Experts of a small language model: vocabulary 8192, 128 GeGLU neurons an expert.
Below are experts of layer 6 (counted from 0) of a mixture-of-experts language model. Rows are named router (the router's row for the expert), down (a neuron's output weights, with its number) and show model dimensions 224-279. Each number is 128 + 32 x the weight over its row's rms, rounded and kept within 0 to 255. Numbers have three digits each.
After each expert's rows: a language model's description of what the expert responds to. This comes from a sample of Wikipedia text that the model never trained on.

# expert 8
router:142193098124091167165147088171139113129073116143108101128120140106054138115074054209087180137121103106144107145091101133148125063106103120162137188148133104076094096115
down0:085130129054055180084117150134136157140129081153131187112150068126129113090160075114174158159087124140157114153110144130141129099103163100146180097157110141134151098131
down1:117125110181144174175120131151152113220119079108085111093127154139119151161134177111097079172116105127192124105148066143201119151112086123138160139140137090195138081181
down2:148111143119119125129128062011090125095152089122133165121125145122094099120152110145169129143066147120159159118088148134126125184129182136101157132157155078179166164086
down3:100120092136159144122078098140070159110168125126118145172152142121081139143116133138107116128114140114118103092138109107065148134088107105105165148146113058095102103110
down4:102084113151122105176146124100162143110119145102114143116141105153197081149107117197135075080128134164122116127088112110137103118088174108102128104122118155130086140055
down5:152224129126126061127158145134117151068076072110136172072141199122064139113134107127149132157129103127038091103046119117020131100065134098152115137141169166111085168128
down6:086094138085138105109141109134116113132104099069139128130101127139141131128130137143161201173114145120181109157069120142126098173115127125109085150145106062154161120141
What it handles: Raw byte pieces of Japanese, Chinese, Hebrew and other non-Latin scripts, plus the articles a, an, the before a noun.

# expert 0
router:138154159117095167166092204116151120152116155112133158125077145108098148120125167171094123120116129148091117140111190104090132158136118114173093174110192069078118162108
down0:077096117092119119135104128099173134144100112161140126098109190197149094122141154082131154112170146149138149162100123085138145120105163139182123079185066098116095128172
down1:124143123094186188136092084124118120156104097126104151143113157158182024181128109090115156086124176189148170037106151078157093164086109137154126150132172173142119158146
down2:129187073121125144133147172111111153132149097138122147057166117177111171129134195173111077105172078129172161115124189128106126108089135062114131127107086109114135083159
down3:136119139119109136113148109157158166142134081181151139136116092121158126120103182137133123159128122139110187125216101124088190131124119217126168113129124143089151172155
down4:100105102112169124104134189136098133141103165087181128112108151128085124135153120132108127112175127139108156075105099113131130094099202115119117177150087141156129073114
down5:111117152154092197146149155127133144171035146101090142064090153133136129161121125096177123168118131113126121120145099127193134085176103110148071101136130149157095105108
down6:138146141077101123134083127201188129135162117166119100097121163133085137097137127157120094122132145112159126157097140124095177113090139098097130141188192184151111112131
What it handles: Numbers and pipes inside data tables such as climate, results and election tables, plus relational nouns like son, member, Minister, part.

# expert 9
router:186157110152059163177111120059153112101135174187110090131089113109129186170163083110100121145167137206111165150170081097141129146103082139114090085119104132110109082122
down0:136124119129094146156125155137151135156158128114195119114201137111161201130097166180169147162087137173162120099115064125134087117111111123104086119155118075128132133100
down1:110080084139128106149091099130107070124130140089054154163126163127123072103168114176093123089128146125121086068154080120157158179113121174129205153183127098159121116068
down2:097109125107140109139130162128157127133092122166094161145095139171145126104108100102189130111101152099099095101075164096135180129031109046143120119130112146098115138142
down3:117125191122199177081084141132084100129116104115109163090120093120154130087129142142147143129085126087059163130117106104115093134178136095179078126147163164123131156166
down4:176159167132114129125120121101156152136098148130165156126102143135101070146191167101102070201075136180150105116114142147118166084129158198173088101168170061106170126168
down5:124181165116164122072111062112136137153137081126148128121172105157108162123081109144115118117133143143145152129126192106091145131140059085067126161114100121109150093170
down6:083186104170143084097100115123033135109107178118107130144099129109084191076134114130159137116152082129107161092076125162078156145132103189148135139087070136151167135156
What it handles: Hyphens, en dashes and apostrophes inside names, scores and words, as in Nour-al, Aisam-ul-Haq, 6–4, Carter's, L'elisir.

# expert 3
router:150133163145159104139180146097122116159099105107145078119094106151191161106090137119113178097116109130136120084073113114088152084139174181173155185116096161164131190133
down0:165127074165162186099143112159137127063140096105168105076104161136132103195121116173128136130181157144160103055142164145153179151083125100144129129151164049163102055118
down1:103117147182078149180177112079104057035120139135140136175133134175173176085153132115148135111106178111090131052135133058066121127188132100107118121166112165096078108185
down2:103125152160103099096082085115084063078165122134105092139154101148113108066112161102132146163105163122102146157141165139166038191099109095107136132115083152146076122101
down3:165075103171183087137081160129131141130103172158094061144064147136154097103105076166133167159139149090201121122133124132051195122140178112122115114154135155128130075087
down4:114169195116140097156178086143106173132104084138096090119085163124103136076146165160183138186181146165162129147083147124138152124149149108142097110105105185095158081100
down5:114109098148170124168155125150127098133096145142127059189099162183092105113156142138119091130079117112103146170124189129103112098118133113086147107176141134125125104151
down6:168130113191126105152080125094070157116126095190139087121134092129146123142165220132113111112155137111163162093115092084113186126077186088028160143133116085178156118123
What it handles: Pipe separators between cells in sports and results tables, often before names or country codes like ENG, USA, FRA.

# expert 5
router:099170115139158137092120171147099137112187095138168100220093128125122138158155159090130070154109145097155185105141136128116150087112128133101095137139124096110135095140
down0:162124116193161100166152137080143139137149068116136133153143119200136112195118107170164161135115141158149086115187068144193138140130088093165122136126161114138153154150
down1:110145124133147097092210098100212129108167135140214131095100168097051074110108111104154118099142159130115134109121161145113103144123120144083121069122145085119127084131
down2:119090121055098168092144138116129169132124168106127042107117128123131141121151161088081132157123105126089091140133114115118141132118098096150139164135139165147153105153
down3:180099180113197133111100139086176130107142098100133143139116161111192187087141077125153164152093138091145165172139195093087114072135142164119048162104089093104066107178
down4:096091119111131085169159192114121179180184108035039155093144122118092089150208156145193121125119120072118140127152154152156115142102116139189142109163171125125146092113
down5:110112189123145170110105115088121084094139114111100141165148166092101132143147163146141179103173112159123091080152140097123125156188133094113096203159157131073093083149
down6:128124090168179133167120065140157122084200108095095097174137182166106174085114059184168123129136147121143151172161168148097097115200092164115120156046195140109133111129
What it handles: First syllables of non-English proper names, mostly Spanish, Portuguese and Slavic, such as Gl in Globo, Mol, Kar, Bh, Par.

# expert 18
router:138095166155207178102119129122119131140076123081157133138097135139125097100132088155114120094157091141167068157160118142190065118105102077135137163129133122124113096166
down0:090152145151124185077085079140101131183146169146176120136180010151138118195136088143118144125101141116126112199175158104124096184149194079091177147155091078106128116087
down1:182131061146147117136064133158141075167144086152128150128102103117127132088144181102088127103163081141203124147194147113105175097128124179129165156146115130135110161141
down2:173133192107106112155152143146074137198089100107093069142121116169125111120124097117141099144178141108138108090145166127106199117104113139159138113062095112119101173104
down3:131142128135100100118197150129070126126136152083126099146116049129109156119152129139196138115097150127190118166141135153130117124125159145094116150139149090150093143117
down4:140157140121140118123128123122127094069104177120180103091112109092130121161132116117155106149126057142103113130165163125156133133086185136115146065050087130084137105187
down5:150139063132128118137126156049090142184072084083151078130101172114196126142144131087108117177099102168128177118149116178117151124117167143157116115143155096128119146127
down6:116182123127129146152122131139073096150120135098078105118124155194128132158151184165131170100125148125148153103147099088063134167171097099107065091115088138139131174094
What it handles: The word the and adjectives following the, a or of, such as main, same, high, best, plus word-completing suffixes like -ed, -ly.

# expert 19
router:150103118128133114115153144134100090135147110108143174134118148158162127096123087097133092124164136115087160096099099123109084082118149157110157109095052116105094154119
down0:132061090095124146136141113083150135124166122091131110087153122099213140125112152102118167120074173124143209073082137182186133063133081099138132074120100085118113185104
down1:125099187114081043082092115131180079077136057173138122103099162142079173067127179120072162114093129125143142113141109151163131084111106125126079077132150099138148070177
down2:149094180137067087099129153092152079145178172113113139144124046152105110145106128109120145121107117148149140095073139141080124136144098097174124165128133093110074190125
down3:089112156109142144116157113094119099124145080139164177096162096122133161169157119051133133119164095141112177131092064155145075123097154095161055122173143035153179064101
down4:123134126158102065096148140100146149148129168111102160112094172140138138118164147097150143154100119146148099101149121092127131141073146107158114089095141114079166172101
down5:124098117103069126134154161140093141052070163094141089077186144093156173081093121084167124137060184158126139143137105100139084153145094114169135138090189146140110146108
down6:114123159108150122118102163171100132121129169115061124097170140170114096147144133126118115130092187118163123158155113107109081102122066171123125112142108113177128099076
What it handles: Commas and some periods or parentheses ending a clause, before which, and or but, plus connectives like whether, although.

# expert 16
router:082137108159148056149101133129162093117164120105075125122177131115135157056161119092094134145109132127164150126176101147154100144199118118107170175132168147183169132181
down0:095111128165109193107125151162162153110068179123097189113147112142125043142084129112060149131127103114088128142121101164139130133121159165113145155084168180135166114142
down1:131139097125103151151120158078104105184124076165123106154068116097155103110165098112125140108136115161089147082133203131141090103161152113067102154186153165068182160146
down2:170146159092103078183127116149181109138112121199061130141120088141117129113152135114117140170160174146123129113167175124099120121096075136088159112090122138153106158120
down3:137132169101129139125145111091123115199128096115038185104165145093124057132121113179196128092134110074113151149116116193117151144150168138086100095145070091117168095122
down4:124169123139139154079154089120119191158106118162146096138100112096131148172106042086132103115147167145137149176151104101085113155150060112190105121175108146133179117154
down5:120069089133153132178116156126132095110114101149120108128110118143155124111097149092081148096131061134171191123178094123110116150170109101139191130170072066093127189135
down6:140115109083095171131137163168130173141137171131170151124138118161124138143138182114178121146123091121155169093090088133209169130105078169151081086118134063122142099129
What it handles: Equals signs in section headings, table line breaks, and capital letters in acronyms and abbreviations such as US, SC, HNL, MTV.

# expert 4
router:155133173145136135076167145147134210143128131078108165088181105113124095142145163072094081142078179125142039118132108083149137142106100127034131141107117174154131104168
down0:112026108134177084168115099138149103111158165132108182107141127080108151131117079162132117055172118161170169183136161169134159133161104093140149132153069146100172180171
down1:165102098084167147124155117099192104100192165160089142084120078139130189126105146140170061183167150137110116124166148136117139175138147110048125120147119152152155085094
down2:157106136092145118106153183120127146053140130127130161086139157101170137148114092171183168120147142096075152179123124149142114115122100135113188055109181116157127083142
down3:101152174129113088156195123148132123176139102162104118170105177145117102102085136090158155140142171122143179141121142141105117099117149093131128120118133111120133185148
down4:126049118133155101151110147099100153150174090134087114133111171169072140150127088122086115095114070211146136116123119143072112156202150110180113130132121109167131118126
down5:151084092092184094129134129118075164129101098176093147140175109142072105135109131123163120102142124162175144104128093135144198061125113116125096200103084067114113162104
down6:173139090008122046115077106167126147140170202131102080094103135117127155088081122115103118163116151116146119097148100153112147079132162141133080102157093167103022169139
What it handles: Middle syllables of British and other place and club names, such as Harrogate, Barnstaple, Wollongong, Dumbarton, Asheville, often in sports listings.

# expert 7
router:096104203091091132091094125176103101125131109155177157167121145153092148110156083121082120109154134081150056170104130131192096112169198162159140140129088138134139086147
down0:163134086121132137138113171105115174192154164129112168158109156149139133114185140113130147097080151134110102177093053174115184088077115206149184153070104064146110162049
down1:167138128107121107121096114087152161074129163128134128167125086120106131112115146140136128133101169133147185147106079179153114114146154097074135152111124119114107127090
down2:146104116146151137171110149127084128154115172103100193134146126156183096215180157124086101085099168066109112140076112111091122144147146145124112113169120180139116122145
down3:098149150056154136153115131130103121183226127149167131169170043149123138105116122130073139113070162062067144156122132163143120156119144136137132146110140119106148136149
down4:158139148142122150099082117115089115161136142086098143147127114132132176109116118103138108155144115102133102128102147145118135139107109132096086149162126139103125147116
down5:096123118098062129121184114091100116119116106155133099110133102150116156148138109151153158129119083129123084164137089143161130175110177179159056108150174197160114143116
down6:103126134112144152154148145114112185163129141161111152116109133129103146145108129164117135112168105101129143156067163068135111115150112158144091130154129127120190148068
What it handles: Words like and, or, in, of, including, often inside institution names such as University of Economics and Business or Academy of Arts and Sciences.

# expert 20
router:108074142061154138067157098125097096126085120174088101142071166106178168154186063087174165123174115141094180166145174113089117093114152111130162097150131148129143138100
down0:127130117103174094111117137106084101100152076126102085131087122108168172121169149107127114129158185105131134173137149186143145089128091161150098134185086156125100151146
down1:134086081115107106142193107093097154145114134141187157051106096151133027141105160107115138153156178092133101152146101141148139132091107109136125163074126148134182124145
down2:101146079133108073109134099086080147089134138141048093136105132114176120107093142179131141158140181188137190189121080090182094105140095157089077107138106111109131076102
down3:173122081141130138154099119172114123117164111142043098112131144143173165138178153066124135065174046192132158180126149128113100140091081105166141112149115104119123102084
down4:117165111083097129090128164101147115164055108102144128136085148163111182108179150091149118116127119095169097162121093103171136114099141084125174147120133147120139055104
down5:146119117088112145165164117061213162192193130144178172136115110143117109135119143134192057135150123157117102121112129106124126163117111134182148124065152099127089098127
down6:148103175129074188105123174120144180133052094123082108133148205134084113114159133146137065105113105176076144143155194077136121135124085082110160157126109142109165097149
What it handles: Full stops ending sentences, paragraph breaks, commas, and clause openers such as However, because, although, where, which.

# expert 21
router:094106147173134150091164118082123093110176157072154102107128161171165141107114150153117163102121127085123151119127125144111180122167191171150095155125147136152183221130
down0:129171057082127152154129160114112147092140168160111120082078116163128073093179145142144119141106147126199132088198105107052108120047141148074157151110177127156107114087
down1:097118095123119154097127131115130145104049049050153071129127122096124201189097059114170065123126154127156041074105149147105116194140113145078098133115204128110153161136
down2:122125116132141149188193041125158129164089146100103128114144100148148134115095081130127119103128139144136116165099138133144132143173061177114129131099114081102083112179
down3:085151110048134094142120175121128122155090134114094081145039136132188113113160166175131098129131118085136122201124122072173131168089084066094129083088096156080205143129
down4:159104144124150116113167143116159167188159065141107117112123073204178140139198170066121130128165121118157227157112135125133087126084118085155186143146135111170139159142
down5:137112127108076128178146111150124119137143146140127154096125154085113149115094113126200120104114053122126084110119102160202128154083084123120096096101158140166099152087
down6:140088141167135114151100156077134152133100096089117093155121132086137166093104087178126082139115119045123151164067161142057193156192121156100061098160109165108148195130
What it handles: Pipes that close table rows or cells, often after empty cells or remarks like Recap, with some plain words in prose.

# expert 12
router:113139163120135113061133119127112114128090141093157137104160146094147141082047144085147107136113090130120131147125170148110103108142159122100077120134161144140124171170
down0:117109138112120126084102151080145143079041112138118145178130110105092153084079127097051129098114146055140141139136124085120105172184105179095170143043089115147143168172
down1:116094169152125171132146118085091183107079097152133075087154148169223177158109097087166123168099183122115086118147105083182176122128104193155115162129098070132117182068
down2:142121130161184088096090141097143069113088118126130085074091140136163143132141114132157101144122131123146075121065146064121128088150154142100113100103231124136106156180
down3:128199132119040120148158167177096166084177063148070180122127128125177094123085151140086070117153062118122117149112099109124142124101104174145132121098162088225154164120
down4:122085139116151128191124149136124100114096180139093121105082099112159220110083135086166106121097184132095194071133148085101157106142111144092171161104103161107113121141
down5:163133116188090094094116149088124103062138146088095170120148117123184185159077142082144168163131090111106140112129110110174123162093138141157130128141160094109114134087
down6:151147170166190160144118154149189076151134095077078144150190139150098122189069119165138167090140120090139124156165177155139165125098150144115107127129115095180098076141
What it handles: Verbs, auxiliaries and prepositions in biographical narrative after he, who or to, such as had, after, completing, left, to.